Below are experts of layer 3 (counted from 0) of a mixture-of-experts language model. Rows are named router (the router's row for the expert), down (a neuron's output weights, with its number) and show model dimensions 0-127. Each number is 128 + 32 x the weight over its row's rms, rounded and kept within 0 to 255.
Before each expert's rows: a language model's description of what the expert responds to; "comes before" lists some tokens at least twice as common just after its tokens as in all text. This comes from a sample of Wikipedia text that the model never trained on. Tokens count by the router's weight.

# expert 11
What it handles: Mid-row cell separators. Pipe separators inside table rows after numbers, names or empty cells, plus semicolons, slashes and dashes in stat lines.
comes before: "\n", " ", " 0", " 1", " 2", " 3"
router [106 134 166 119 112 162 184 106 149 136  93 127  99 106  70 101  79 122 126  92 190 129 139 130 138 118 143 150 134 140 115  90  67 140  48  70  89 113 111 110  70 152 179  99 166 121 146 167 134 141 145 107 173 155  38 141 134  63 149 145 193 111 104  79 128  67 185  74  73 140  93 132 127 155  98 114 129 152 151 138  78 139  59  98 136 163 129 112 136 164 162 132 121 102  83 141 163 145  93 165 104 124 117 100 150 126 162 160 151 130  98  93 136 102 101 139 169 143 149 159 166 144 145 109 132 120 150  64]
down7 [166 129 122 137 109 119 130  91 171 110 176 188 145 164 127 134 189 117 111  80 163  91 109 116 141 150  70  99  98 115 154  98 132 121 122 129 188 163 125 165  76 100 192 210 117 162 153 125 117 141 167 143 145  93 176  84  75  91 108 163  85 121  93 110  81 100 109 124 184 112 191 166  68 138 118 137 135 131 167  98 138 129 155 106  89 138 147 145 100 116  78  59 145  92 137 140 149  84 146 111 133 150 149 118 107 135  78 212  98 118 141 163  97 146 124 116 110 172 126 133  95 148 157  89  79  77 134 117]
down8 [152 152 123 123 175  80 117  86 138 167 148 102 165 145 139 139 121  28  91  95  64  74 164  62 156 124 120 100 122 181  86 117 114 136 132 114 150  97 134 126  93 126 119 126  82  78 117 119  90 163 116 128 130 112  63 118 129  77 121 144 181 168 135 195 122 154 135  77 112 166  84 116 147 131 128 139 150 110 121 152 153 164 195 125 181 120 160 115 121 123 136 127 147 184 154 179 168  64 178  81 141 125 107 198 190 112 116 103  97 123 145 127 154 172 144 122 151 141 115 133  74  97 137 119 147 143 121  77]
down9 [ 94 122 120 167 103 153 118 125  74 185  71 121 138 159 144 103 139 132 149 128 136 121 109 178 117 110 157  77 111 199 167 213 183 122 182 158 161  85  90 111 112 140 136 148 147 155 107 131  83 118 140 175 129 100 121 100 147  71 160 108 162  81 104 102  85 120 151 163 104 145 168 120 132 152 137  98 118  86 101 124 122 104  89 126 185  95 143 145 142 101  66 153  79 170 100 100  96 160 107 154 204 148 157 142 121 118 149 121 194 154 191 136 166 130 186 150 137  98 122  94  77 122  96  67 119 133 122 153]
down10 [104 145  99  78 130  80 149 134 110 149 152 117  97 118 102 127  86 117 142 157 197  99 137  91  95 129 102 118 124 176 168 150 124 160 132 134 168  61 129  88 130 178 169 115 146 136  89 167 114 110 106 135  91  94 171 123 182 100 130 111 118 188 136 143  99  86 111 114 101 205 165 139 154 122 163  48 154 145  98 159  99 105 117 154 191 188 166 115 123 119 145 151 149  97 172 151 150  85 130 105 188 142 118 115 114 110  47  41 113  78 148 120 128 111 135  75 141 142 108 109 109 163 120  86 173 126 101 157]
down11 [152 151 148 123 137 196 153 111  83 147 168 164 109  88 114 128 167  73 101 118 131 109 138  91 125  88 131 123 121 130 114 133 141 123 129 176 110 116  83  90 156  68 134  69 111 177 143 111 102  92 192  67 166 101 169  88  63 130 159 176 123 142 102  84 149 117 126 148 180  97 136 103  95 128 176 112 119  94 126 138 128  71  65 145  68 142 153  98 165 124 117 140 169 132  75 138  96  94 137 109 165 100 109 157 124 129 107  96  99  89  94  56 100 197 105  83 125  62  97 131 100 147  92 134 109 158 166 115]
down12 [ 94  83 155  92 119  90 160 130  52 180 224 130 183 103 110  96 144 105 129 114  40  77 137 148 114 117 124 158 133  93 131 114 128 154 133 131 116 174 182 140 176  59 162 111 196 112  41  77  88 167  90 127 130  98 164 125 149 129 113  87 114 129 120 132  83  90 189 115 129 139 126 143 145 152 120 118 158 139 152 122  94 139 119 124 103 127 104 124 107 129 170 127 143 105 126 125 113 130 149 197 100 101  84 138 161 189  88  87 148 108  84  89  64 126  99 141 119  90 104 106 106 115 158 118 103 123 121 125]
down13 [164 155 155 170 124 194  84 135 102 140 129 154 127 152 196 101 129 130  89 112  92 113 140 108 172 162  65  86 153 117 116  50 137 135  97 120 128 178 204 104 140 138 100 113 114  93 104 137 151 113 188 188 105 180 170  90  76  64  93 182 160 148  85 116  98 153 119 103 173  56 134 156  99 152 134 114 158  95 111 101  88 112 107 170 126 196 117 106 129 124 147 141  86  85 150  78 136 108 153 156 134 147 105  83 120  93 121 123 126 103  88 110 144  76 123 110 159 137 123 142  90 123 161 120  94  93 147  94]
down14 [150 134 140 111 134  83 192 155 115 119  81 111 107  97  88  75  54 129 111 109 154 168 155 100 127 176 142 114  99 131 180  90 127 143 122 163  90 105 119 144 176  94 125  49 118 113  88 141  91  83 168 150  77 163 138 105 126 102 134 109 173 134 149 178 115 139 153  97  85 211 183 119 192  94 154 135 124  96 157 148 120 146 116  69 188 186 137 196 142 139 108 137 173  93 132 162 152 115 121 160 122 120 128 117  96 143  85 124 169  89 115 153 133 147 100  94 120 124  87 128 185 122 101 108 185 128  96 104]
down15 [166 118 135 177 202  96 210  90 131 118 155 119 120  93  97 153 128 154 125  77 139 116 132  90 130 187 147 131 119 121 139 100 137 145 177 115 126 147 168 192 129 139 112 149 156 187 115 125 147 130 136 173  88  85 117 114 173 173  74 156 145 165 140  99 125 145 110 148 113 182  92 144 126 145 139 152  85  99 220 133 157 151 191 142 100 126 161 125 164 127 137 132 123 126 171 127 125  99 154  95 135 143 115 157  53  89 180 141 147 118  57 169 153 143 115 109 184 135  79  82 150  74 128 155 141 179 133 175]
down16 [117 115 140 134 142 148 167 161 134 105  48 154 112 149 146 148  87 111 101 122 162 145 170 154  88 149 136  71  99 133 154 154  94 110 177 110 142 130  36 113  68 173 129 183  75 134  43 175  43 109 100 110 121 166 158 111 203 106 131 155 150 120  94 132 102 112 156 108 159 117 223 110 106 116 118 160 125 125 139 108  91 161 166 121 143 129 112 154 133 143  85 135 147 130  85 156  99  89 150  65 146 127 144  97 120 171 156 126 154 120 134 126  92 112 142 125 101 140 123 115 104 180 149 114  83 111 108  70]
down17 [101 119 125 141 161  95 108 172 155 126  72 117 169 109 101 114  78 132 137 109  87 148 185  87  91 143 136 108  87 155 144 233  79 137 111 114 160 123 101  59 104 134 145 165 101  97 139 140  88 123 108 134 200 158 103 106  99 112 132 156 140 132  90 127 164 113 111 159 151 166  93  97  79  92  94 158 116  76 108 122 158 148 107 200 168 125 155  76 127  46 112 135 140 152 109 152 131 143 149  80 182 142 152 133 134 157 175 110 137 139 155 123 122 113 166  91 103  44 135 103  81 121 110 159 110 156 137  75]
down18 [129 130 121 103 113 122 129 179  98  71 150 118 107 119 117 152  97 164 136 148 146 121 150 149  63 105  78 110 148 173 128 134 140 193 109 126 140 102  77 164 162 135 126 149 170 214  79 133  86 128 118 143  74 150  72 168 171 139 152 115 120 172 172 139 148  88 156 168  87 115 110 140 167 147 149 145 118 111 122 129  94 136 155 137 164  81 128 198 174 149 123 146 154 134  88  98 133 129  95 190 201 145 175 155  83  73 139 166 139 137 123 114 159  88 121 110 111 173 195 119 196  82 147  87 108 152  90 140]
down19 [164 155 107 186 108 155 149 152 133  94 146 100 141 116 200 144  88  93  92 114 208 183 151 152  94  98  76 131 123  74  69 123 141  92 160 160 147 116 106 130  86 113 113 164 119 124  73  98  66 147 124  49 116  97 144  52 174 159 112 163 140 124 124  92 111 130 139 172 173  80 134 162 153 140 129 144  99 127 152  59 165 149  99 140 107  95 137 153 112 126 144 164 146 130 101  64 149  98 188 131 166 151 124 134 122 103 151 142 131  92 146 120 169 139 163 160 149 122 116 194 183 127 152 154 103 105  91 111]
down20 [153 130 134  85 127 199 154 205 114 103  36 118 133  83 134  76 124 192 126 126 137 124  92 161 117 146 128 106 165  93 148 150 114  81 140  73 194 145 137 139 143  85 170  48 104 168 112 169 124 153 128 119 169  87 104 163 183  77  90 160 145 127 116 149 142 143 148  98 157  93  81 131 129 115 116 131 135 110 117 135 135 112 128 158  70 150 115 178 117 138 165 158  98 122 106  91 131 121 125 109 142 179 146 127  92  85 160 181  42 136 135 147 163 141 108 120 107 165  84 135 147 134 199 119 165 114 106 150]
down21 [129 139 154 136 120 104 121 135 133 143 189 107  82 110 157 157 142 109 100  99 125 100 115  69  88  88 101 125 120 131 112 100 197 180  87 130 128 168  95 133 172 189 108 142 183 141 129 132 149 156 180  94 142 113 104 147 133 180 126 143 127 136 214 105  80 103  91 162 144 151 159 181  99  96 111 175 139 150 159 137 173 142 145  94 124 167 106 134 113 163 145  70  85 162 103 182  67 109 181  59 167 127 114 150 152 121  72 104 116 148 156 109 124 110 126 134 168 143 147 149 162  68 204 127 107 109 142 182]
down22 [ 87 132  97 195 156 160 161  83 155 120  83 152 118 148 113 187  95  87 117 130  97  73 151 137 140 115 185 168  82 121 161 135 177 155 141 103 129 167  99 178 111 157 120 127 135  98  87  73 112  45 127 170 107 123 171  81 118  94 154 142 115 115 127 142 105 147 136 122 109 104 161 100 118 156 118 132 159 122 123 126  94 104 103 164 164 135 109  81  78 130 132 116  86 121 165  62  86 179 153 184 157 177 161  59 158 154  93 130 159 151 171 142  66 161 147 138 108 128  94 151 149 121 176 199 120 132 112 160]
down23 [146  67 140 106  96  59 154 116 112 134 154 147 142  89 148 152 119  86 137 112 112 188  96  75 133  63 173 141 200 104 101 174  48 174 102  90 144 163 106 111 125 104 197 144 172 149 113 121 125 121 150 186  66 140 165 131 127  99 143 115 153 135 136 103 105 129  97 163  59 139 122 105 138 124 145 106 149 141 138 139  96  96 192 166 119 154  96  96 194 132 157 133  83 117 135  99 148 156 147 133  80 151  87 141 102 177 100 103 129  54 200 174 135 119 112 117 142 123  96 142 135 126 124 154 172  97 119 120]

# expert 45
What it handles: Years and dates. Year numbers and their second halves after 19 or 20, in birth dates and college spans, plus month names and year.
comes before: ",", ")", " |", ".", "–20", "–19"
router [ 85 140 141  77 120 173 158  99 117 113 124 143 106 101 125 101 120 163 121 122 119 159  87 112 157 141 140 140 173 141 109  63  86 113  96  98 138 116 147 111 108 136 130 149 165 135 192 147 151 154  96  79 136 106 121 124 157 109 117 143 233  76  98  79 108 119 145  51 143 134 103 114 120 133  70 127 104 133 202 143 121 164  66  99 155 129 155  84 129 138 144 143 105 136 141 154 112 206 101 146 155 125 107 128 107  52 167 150 196 163 116  77 163 123 132 151 142 103 157 167  84  77 136 100  74  85 175 110]
down9 [132 125  96 170  98 160 140 120  99 105 155 134 102  95 121 162  85 103  91 134 156  90 144 155 106 134 207  89 138 141 139  74  89 123 147 140  58 120 166 117 114 106  95  87 136 197 175 101 103 140 140  87 168  95 106  81 117  70 165 126 134 160 140 115 136  53 173 105 117 152  62 144 125 147  81  95 140 157 124 149 112 146  69 177 155  88 133 129 134 130 143 110 153 124 111  84 108 132  95 104 149 134 130 105 138 132 168  86 143 111 192 117 153  81 139  62 123  98  80 108  89  53 151 160 194 166 131 101]
down10 [ 74 115  85  96 117 143 161  93 127 182  66 152  70 152 198 185 138  86  86  58 146 125 128 131 137 129  53 135 150 142 177 138 210 157 141 173  88 100 134 151 104 143 188 161  57 112 131 112 104 118 115  67 124 125 122 136 160  94 131  98 101 152 112 129 113 125 116  82 161 128 117 129 139 154 164  94  78 134 112 150 142 153 122 122 163  68 134 172  59 149 179 127 125 119 161 113 146 200 133 145 129 133 138 198 130 125  84 107 169 138 120 169 122 109 170 121 130 178 107 119 113 137 143 128 143 122 159  96]
down11 [101  94 159 103 109  71  73 114 149  99 180 106 171 125 104  86 171  71 142 169 111 145 175 142 157  93 156 173  96 147 106 171 148  97 108 124 136 117 157 163 163 126  76 135 118 133 140 125 127 120 164 156  78 207 115  87 134 159  99 175 107 158 129 131 114 120  94 127 117 155 109 123  90 146 134 181 158  67 174 151 115  47 135  90 110 107 147 171 120 173 152 106 118  96  92 119 163 111 179 129  93 149 141 131 165 127  98 169 119 153 191 119 154  28 131 135 168 151 158 107 112 188 118 155 161 136 124 165]
down12 [110 146 192 173 142 167 199 163 152 139 189 163 129 113 129 164 136 169 113 167 144 198 132  51 102 136  85 126 151 143 193 160  95 119 115 165  89 116 123 135  75  66 111 120 101 127 156  89 141 128  81 126  61  89 152 123 154  55 114 114 120 140 105 137 153 138 103 150 111  84 147  84 154 112 122  99 122 147 121 122 109 126 144 155  90  48 132 223 138 138 150 147 139  89 123 167  97 140 109  83  93 192 123 122 136 125  92  69 105  94 131 138 103 141 109 116 144 100 170 140 113 124  97 107 132  89  97 136]
down13 [164 128 169 110 137 121 126 153 114  82 139 111 150 113 103 144 138 113 141 185 167  89 158 145 107 145 140 155 103 107  97 159 147 168 181 246 149 116 192 107  98  99 179 112 171 100 129  49 130 107 178  94 106 145 137  99  75 149 190 110 113  77 159 177 118 159 179 156 128 138 117 131 120 162 114 118 130 169  79 123  94 187 106  74 116  83 144 112 183 112 146  87  93  91 155 108 132 104 131 153 117 141 147  73 141 184 115 106  91 102 161 139 155 166 156 131 131 144 113 112 133 103 129  99  62 146 161 129]
down14 [138 137 165 103 183 148 176 128 197 106 106 126 113  92 176  99 112 129 136 119 116 180 107 102 146 125 123  69 143 156 150 132 164 156 153 205 109 138 155 116  94 160 175 115 163 110 118 109 105 154 151 129 106 112 150 147  65 129 162 101  88 105 108 212 144 123 122 164  92 115 163 107 110 115 144  63 116 152 138 105 137 155 103  74 124  96  84  91  95 113 145 126  78  47 127 172 155 126 164 128 165 103 135  97  87 128 137 146 132  87  92 114 120 150 219 163  79 113 157  69  95 172 122 111 131 125 195 126]
down15 [145 148 136 129  67 136 124 126  93 107 103 165 108 153 134 179 143 144  87 104 186 173 154 182 129 139 110 129 136 130 121 173 219 114 160 163 129 191 128 198 115 113 137 140 123 183 168 135 116 161 139 124 111 114  89 132 131 195 124 133  95 146  88 151 218 158 151 138 176  83 120 138 167 115 120  88 118 136 103 117 120 109  94 172 154 210 190 203 171 148 134 163 158  85  98  90 124 164 144  77 147  91 125 171  94  93 113 135 141 135 107 119  86 156 130 146 138 114  94 126 159 130 137  80 150 154 161 147]
down16 [112 102 136  83 168 150 106 196 172  68 114 115  80 132 116 134 119 139 164  99 145 146 158 127  97 163 152 144 103  97 160 142  92  86 144 124 132 146 102 191 143 134 133 107 109  67 152 130 163 165 131 169 158  94 119 189  91  97 111 137 155 160 152  77 112  89 135 118 165 172  98 159 124 123 174 117 148 133 141 109  71 141 179 145 166 148 132  53 166  50 153 129  76 189 159 143  96 112 165  87 126 156 151 155 107  88 161  77 126 121 138 115 139 140 118  75 112 112 123 114  15 123 108 144 158 105 139 124]
down17 [154 149  82 118  93 102  68 119  95 160 129  24 126 160 117  70  88 104 112 135 135 126 124 177 143  49 150  74 114 113  46 112  76 154 102 127 124 149 108 115 129 120  90  65 146 139 107 123 142 137 159 122 162 134  53 170 136 153 140 133 111 144 140 142 130  70 105 128  76  80 165  64 118 135 133  91 104 152 113 139 139 105 211 138 114 130 116 163 109 174 129 125 142 131 108 136 142  75 110 150 170 113 119 159 129 146  77 160  90  78 112 103 108 132  85  99 126 172 106  99 158 124 157  96 143 192 119 149]
down18 [208 142 103 147 167 136 120 210 147 108 128 170 155  97 177 135  94 160 133 143 189  75  99  97  83 132 157  86 107 140 133 105 119  60 160 124 117  53  57 127 137 146 137 141 145 179 139 143 118 137 124  94 118  98 159 152 181 113 164  77 123 125 148 102  89 118 141 109  92 139 153 118 107 127 159  91  95 140 117 143 113 210 103 179 146 128 135  64 103 121 139 142 120 118 180 130  95 128 124 158 107 119 171  98 104  79 111 187 146 128 162 153 134 130 151 130 172 158 169  66 154  70 161  97 176 123  96 134]
down19 [158 138 183 125 126 144 121 163 174 208 134  97 101 135 137 115 153  94 146 154 107 137 130  49 124 166 130 107 128 124 162 139 149 103 129 172  83 102 124 168 126 106 144 163  99  93 117  79 143 149  50 163 153  71 141 121  94 104 118 150 191  72 101 138 150 161 115 124 128  91 112 176 120 175 171 113 162 130  97 145 114 156 111 145 158  81 130 123  71 126 147 150 164 106 113 100 133 147  89 108 145 192 149 117 148 121 116  39  85 172 171 149  90 153  61 155 156 112 164 109 113 153  95 140  67 169 140 176]
down20 [140 154 123  98 139 129 169  93  74 122 157 154 116 157 123 164 133 140 159 123 158 122 151 129  81 151 132 117  87 172 153 145  67  71  97 149 160  92 131 119 109 118 146  93  76 171 131 117 139  80 141 162 127 104  90 115 119 102 119 136 113 182 129 127 135  81 151 111  94 119  54  89 166 132 135 147 102 152 113 164 123 129 159 113 122 232  88  75 140  64 144 127 192 110 153 142  82 157 160 175  69  76 113  61 140 104  91 137 131  67 123  96  79 116  74 117 151 153  87  68  96 118 111  93 110 146 115 144]
down21 [144  78 100 125 102  69 120 144 156 110  79 116 177 172 153 188 155 175 135  97 145 133 197 176 120 100 137  96  80 154 155 163 144 127  52 165 135 109  74 160 154 107  56 170  66 114 130 105 109 111 138 149  99 169 146 113 135 112 165  75 173 123 133 156 162 117 172 120 156 181 137  67 132  66  79 114 117 119 108 140  85 115 132 135 125 101  77 104 127 137 136 111 161 192 117 113 115 139 158 117  85 153 151 111 135 198  88 103 131 127 104 116 132 202 108  98 130 130 140  83 132 116 104 154 128 100 183 117]
down22 [134 156 113 162 194 132 120 121 128 129  55 130  71 102 126 138 137 139  87  95 124  50 135 137  72 149  81 138 145  91 106 145 143 115 117 106 122 146  28 115 208 192 112 123 129 104 169 129 161 114 116 155 197 116 140 178 126 133 172  93 160 161 146 123  81 154 153 144  98 161 172 141 118 104 123 158 148  62 124 107 107 136 180 123 116 149  90  99 120  90 108 104 115 163  98 113 119 146 132 154 173 161  96 104 141 110 116 131 180 125  88 126 173 165 124 163  96 107  99 150  48 131 135 157 117  91 195 153]
down23 [119  95 182 118 152 150 121 150  92 139 166  85 179 120  86 153 120 137 157 162 129 147 136 125 173  99 105 187 122 143  85 134 151 113 145 185 154  64 111 132 132  86 113 109 142 123  96 101 164 113 133  75  79 129  98 150  89 169 138  71 135 120 170 115  76 123 121 123 138 137  67  88 107  72 160 227 149 108 173 182 159 170  71 101 137 103 135 141 132 126 106  29 169 132  95 121  67 155 102 122 127 156 118 113 210 130 112 128 124 100  92 125 117 116 155 111 126 168  92 114 134 104 121 140 118  99 108 177]
down24 [129 121 161 167 128  41  98 143 135 132 120 124 138  65 143 142 194 172 102 153 187 103 165 109 139 123 109  61 175 138 111  88  85 127 159 165 110 100 127 124 111 153 172 113  95 144 168 163 154  81 187 123 149 153 157 116 115 159 126 104 106  95  54 110 143 123  82 184 125 103 139 133  76 177 119 100 142 174 101  91 132  98 123 161 101  92 168 109 102 105 161 113 162  99 111 151 189 105 132 110 144 120 116 101 112 127  70 106 130  91 114 131 136 138 164 114 116 135  98 163  89 184 187 115  94 137 209 180]
down25 [127 167 132 125 115 106  88 168 137 124 121 113  98  84 126 133 133  98 211 179  89 120 149 107 112 160 132 126 130 118 148  78 165 165 168 132  46 163 158 110 155 122 136 109 172  67 172 116 137 150  83 136 145 125 188  76 155 104 178 126 149 149 172 114 101 156 144 146  99 146 112 184 137 126 133  64 109 101 126 163 141 106  79 131 129 150  58 142  87 111  87 204  74 133 144 110 151 104 189  99 103 147 133 142  95  92  68 154 136 118 159 148 133  70 124  99 131 135 117 139 132 135  90 109 121 175  68  60]

# expert 9
What it handles: Plural s suffix. The s piece, mostly plural endings on nouns (parks, cars, works), plus s inside words like upset, oversight, bishops.
comes before: ",", ".", " of", " and", " in", "ide"
router [127 106 134 130 113 138 172 162 165  80  78 100 117 115 127 105 102 113 128 109 194 161  91 146 160 129 137 112 173 173  62 132 138 157  94  56  72  76 214  93 126 108 131 152 156 188 175 162 111 121 147  90 121 151 104 135 169  54 115 130 139 143 149 120 117 123 134 147  75 125  65 128  73 168 141 120  85 194 121 161 126 188 118  79 167 131 132 154 184 159 134 135 129 134 127 120 138 127 132 173 174 114 127  81 114 112 168 148 145 170 143 147 139 103 121 130 172 136 130 137 133 154 167 109  83 148 209 108]
down4 [ 73 135 121 195  57 177 116 115 102 128 119 136 145 122 164 168  74  91 107 140 124 152  96 124 117 123  60 188 150 124  80  66 158 122  91 115 111 176  99  89  69  93 151 116  81 138 212 135 134 156 159  70 118 127  84  84 136 143 145 106 108 130 146  80 137  93 175 149 162  75  64  98 119  86 139  86 160  74 111  87 157 110 123 139 106 153 132 123 111 147 106 156  75  94 101 152 103 146  93 142 157 130  91 129 154  99 154 121 137 120 162  99 138 191 116 147  79 137 141  94 172 144 123 114 104 128 153  90]
down5 [ 61 120 106 100 140 128 140 101 176 147  92 132  98 132 100 118 149 149 168 146  85 114 152 125 117 124 148 140 169 137 155 182 102 151 105  93 178 138 163 158 102 156 177 112 136  90 152  94 151 118 162 140  94 133 134 159  88 141 128  85  78 168 109 137 179 132  46 120  94  98 120 165 181 167  95  91 122 138 201 200 121  67  89 169 128 186 130 131 174 148  22  90 108 128 111 108 123 114  80 168 159  82 136 130 138 142 111 145 123 154 119 157 124 124 168  51 173 134  94 124 114 155 117 153 130 148 129 146]
down6 [172 116 164 144 112 124 174 153  56 118 105 101 156 107 165 140  95 147  99 145 153  84 164 147 135 115 107 124 164  73 146 147 138 121  84 125 128 165 124 112 128 116  83 171 143 113 132 105 155 152 142 130  83 174 140 159 138 125 157 106 141 197 192 154 104  81  91 174 142 109 102 119  96 195 149 130 102 130  95  88 209 143 140 134 122 154 180 150 150 153 124 136 115 104 110 116  99 101  35 169 122 156 158 163 126 175 131 115 111  75 199 139  99 159 121 119 107 102 136 189 107 136 187 152 174 186 109 181]
down7 [146 132 166  93 130 140  76 192  96 151 138 107 140 121 122  78 180  96 107 189 148  63 125 140 132 188  78 156  76 101 110 129 149 128  79 145 140 150 141  78 162 150  75 104  98 147 168 132  96  52 166 134 129 171  61 129 126 133  97 153 152 131 157 116 199 151 142 154 112 123 179 139 174 178 133 123 168 139 101  96 126 141 158 136  76 130 145 105 150 152 124 108 162 132  97 136 144 117  80  79 104 106 170 143 160  62 144 130 122 119 169 130  92 118 112  93 193 147 135 102 196 159 130 101 173 168 100 106]
down8 [114 111 139 126 151 159 100 148  75 114 146 134 164 117 123 113 105  82  82 166 125 142 169 142  92 185 174 100 170 137 152  90 171 131 177 167 155 160 114 135 120  61 170 124  32 156  79 178 111 128 120  84 173 143 218 154 133 101  92 179 123 142 154 147 156 136 125 139 135 169 120 153 115  89 179 119 159 169 147 157 117 165 110 122 150 142 137 122 100 108 194 173 103 166 125  80 110  87 122 117 137 104 150  99 150 192 123 117  86 166 131 165 107 133 109 130 142 120 164 154 145 219  89 127 152 138 146 165]
down9 [ 58 109 160 116 118 104 177 127 211 135 152 124 106  74  45 128 154 165 136 112 130 106 139 106 123 108 110 154 122 112 136 144 132  94  98 133 155  60 147 184 140 176 137 170 140 166 181 148 155 129 126 144 118 114 184 130  89 125 179 149 120 182 117 137 142 143 101 151 166 145 159 154 144 103 161  28 124 153 156 159 119 109 101 165  92 179 173 126 131 131 117 125  99  96 143 135 155 117  84 135 147  81  79 101  95 133 124 139 163 125 102 154 129 161 177  98 196  67  63 117 117 119 104 115 105 136  88 183]
down10 [159 168 161 165  96 100 104 135  89 100 100 117 101 202 163 139 143  71 155 177 153 108 139 129 134 161  97 116 115 130  79 144 167 136 172 115  74 107 166 158 134  94 118 135  94 139 124 166 100 121 183 139 140 128  90 171 183  95 153 104  82 159 132 133 161 135  97 148 198 133  82 130 100 170 194 113 108 140 139  88 139 152 111 142  79 165 131 147 107 105  32 177 148 154 164 177 143  77  99 138 156 127 125  80 126 190 114  76  82 149 121 131 146 118 117  86 116 107 114  90 117 153 201 125 104 128 165 139]
down11 [ 87 144 120  96 117 115 120 157 149 115 108 116 104 146 136 151 166 135  99 171 162  98 133 141 137 116 152 103  44 105  87 131 111 106 104 108 127 154 137 132 179 128 156 141 105 158 163 168 158 150 100  97 109 151 173 170 191 112 159  93 201 194 136 151 102  98 102 128 168  90 139 153 157 185 126 132 150 145 179 120 124 160 131 158 145 170 164 131  68 122  63 166 140 148  99 119 172  84 116 136 134  74  83 144 170 103  62 147  67 151  69  73  58 168 153 120 110 125 125  96 155 131 186 139  91 133 107 159]
down12 [ 91 122 164 128 169  93  85 102  93  80 125 163 107 157 108 138 151 106 129 106 126 144  94  65 142 178 154 152  87 132 152 137 162 146 105 145  85 187  95 166 140 121 119 120 131  93 145 129 146 152 103 155 210  15 146 122 189 140 108 147 142  57 117  93 146 154 129  95 160 117 125  71 208 110 118 142 157 114 149 112 131 129 114  93 136 131 105 121 157  86 114 164 144 180 140 142  94 162 115 114  95 174 130 117  60  80  89 108 166  54 130 142 165 129 109  97 127 119  94 134 117 116 123 142  55 133 113 159]
down13 [124  91 115 114  78 152 134 124 142  96 119 103 146 159 184 131 125  66  86 137 175 116 158 174 173 145  75 114 138 119 129 124 134 149  97  71 146 151 166 148 188 139 106 125  76 107 132 129 139 151 124  74 139 148 142 148 152  93 156  82 107 141 114 176 117 151 126 167 155 120 201 122  83 146  96 147 153 187 115 129 165 143 105  88 175 135 141 123 188 115  68 186 104 189  84 154 166  81  90 130 131 159 177  88 174 194  80 106 112 113 117 125 112 126  82 138  90 116 113 139 102 196 196 148 106 147 143 120]
down14 [144 125 160 103 152 149 124  99 109 168 134 160 143 136 141 118 127 178 161 108 151 190 146 172  88 156 172 169 176 111 133 154  17 100 126 125 151 146 104  96 134  94 229 187 141 134  91 170 140 107 171 134  90 221 132 123 131 142 155 102 135 131 124 156 119 137 102 125 123  94 127 179 163 128 129 172 127 119 147 169 133 104 130 133 106 150 125  69 108  91  61 159 108 116  83 129 103 135 119 171 164 145 165 123 115 147 104  89 143 165 143 161 106 110 107 103 128 121 191 113 152 116 114 141 158 176 135 221]
down15 [170 123 158 143  98 128 107 151  97 110 139 165 105 144  83 107 124 102  83  82 145  73 127  75 199  82 183 217 131  73 136 180 132 151 122 121 134 102 125 106 140 122 142 122 102 161 135 127 111 131 134  57  96 147 143 125 107 131 157 141 113 129 197  93  40 191  64 150 165 156 133 132 115 105 130 107 125 170 145 110 182 132 140 125 187 117 149  96  65  87  86 111  98 172 140  99 142  77 113 147 112 120  70 129 127 142 164 132 147  64 179 151 133 165 124 144 170 143 142 127 120  90 156  93 111 101 127 136]
down16 [103 107  88  88 114  85 118 140 144 114 119 138  98 103  95  66 159  84  77 159 171 135 155 134 185 159 127  90 112  77 110 132 133 141 135 102 115 152 107 102  72 177 110 116 149 104 120  91 104 121   9 112 154 103 127 127 133 127 149 163 122 119  64  96 122  87 139 121 147  96 142 136  99  98  62 160 131 116 119 129 132 155 117 178 134  91 135  99 207 142 144 128  99 137 127 147 103  57 111  82  89 127 108 191 114 120 185 180 121 100 116  96 142  56 185 150 152  89 143 103 166 105 105 163 163 139 151 109]
down17 [131  74 161 117 129 146 146 146 155 144 154 159 136 121 130  50 180 110 135 128  96 113 150 181 137 130 131  98 147 135  93 162 141 113 151 107 111 191  80 167  98 128  99 131  77  96  70 136 160 159 141 115 164 164 167 111 203 162 165 168  76 138 195 161 107 158 135 200 125 127 143 112 106 129 185 147 160  78  73  75 168  88 103 160 124  84 157 108 136 157 151 187 107 149 148  94  85 145 120 109 127 158 147  58 135 137 106 114 136 102 128  98 146  93 112 113 147  68 169 122 157 101 150  95 186 133 107 155]
down18 [156  89 121 161 115 145  77 158 142 134 181 126  95 136  40 142 200 132  90 112 113 118 133 139 125  91 125 200 104 102 111 130 126  67  80 154 166 150 171 119 138 141 126 107 108 128 156  72  73 126 144 135 122 106 121 105 151  99 120 165 101 127 155  92 123 135 125 181 116  75 161 103 123 128 160 132 146 131 188 169 173 114 158 120 146 173  99  92 161 176 165  92  90 160 121 139 163  84 152 122  85 111  96 164  75 146  63 154 111  83  84 204 123 151  99 139 154 117  79 166 160 174 105 106 139 124 185 135]
down19 [ 97 145 157 107 104 120 146 141 137 113 153 113 187 132 127 224 123 118  95 104 170 148  86 172 112  87  91  69  90 145 170 153 172 129 108 166 113 150 133 143  92 163 135 167 176 167  64  95 153 157 116 128 160 151 155 161 132 104 110 144  99 105 147 155 125 152 138 202 194 110 142 104 165 127 145  90 107  68 114 148 103 132 143 132 101 168 147 126 180  89 101 191 181 150 136 126 131 135 148 181 186 145 133 107 139 153  86 138 114 150 147 104 174  61 155  80 100 137 152 147 198 101 110 101 161 130 144  80]
down20 [178 174 103 149 103 136 106 142 134 123 163 146 100 125 121  96  89  78  69 160 100 102 141 138 143  61 108 113 143 129 115 167 112  88 198 126 146 161 114  89 120 119 153 154 167  37  79  68 130 192 119 129 173 178 169 127 146  87 114  76 176 135 152 114 146 139 119 111 107 101  89 177 117 145 141  70 151 105 130 148 109  79 102 148  85 151 152 149 142  96 112 172 116 113 143 117 133 160 115 105 113 115 116 122 111  48 159 158 123  98 101 160 189 125  84  87 173  85  91 109  70 180 148 156 112 124 145 148]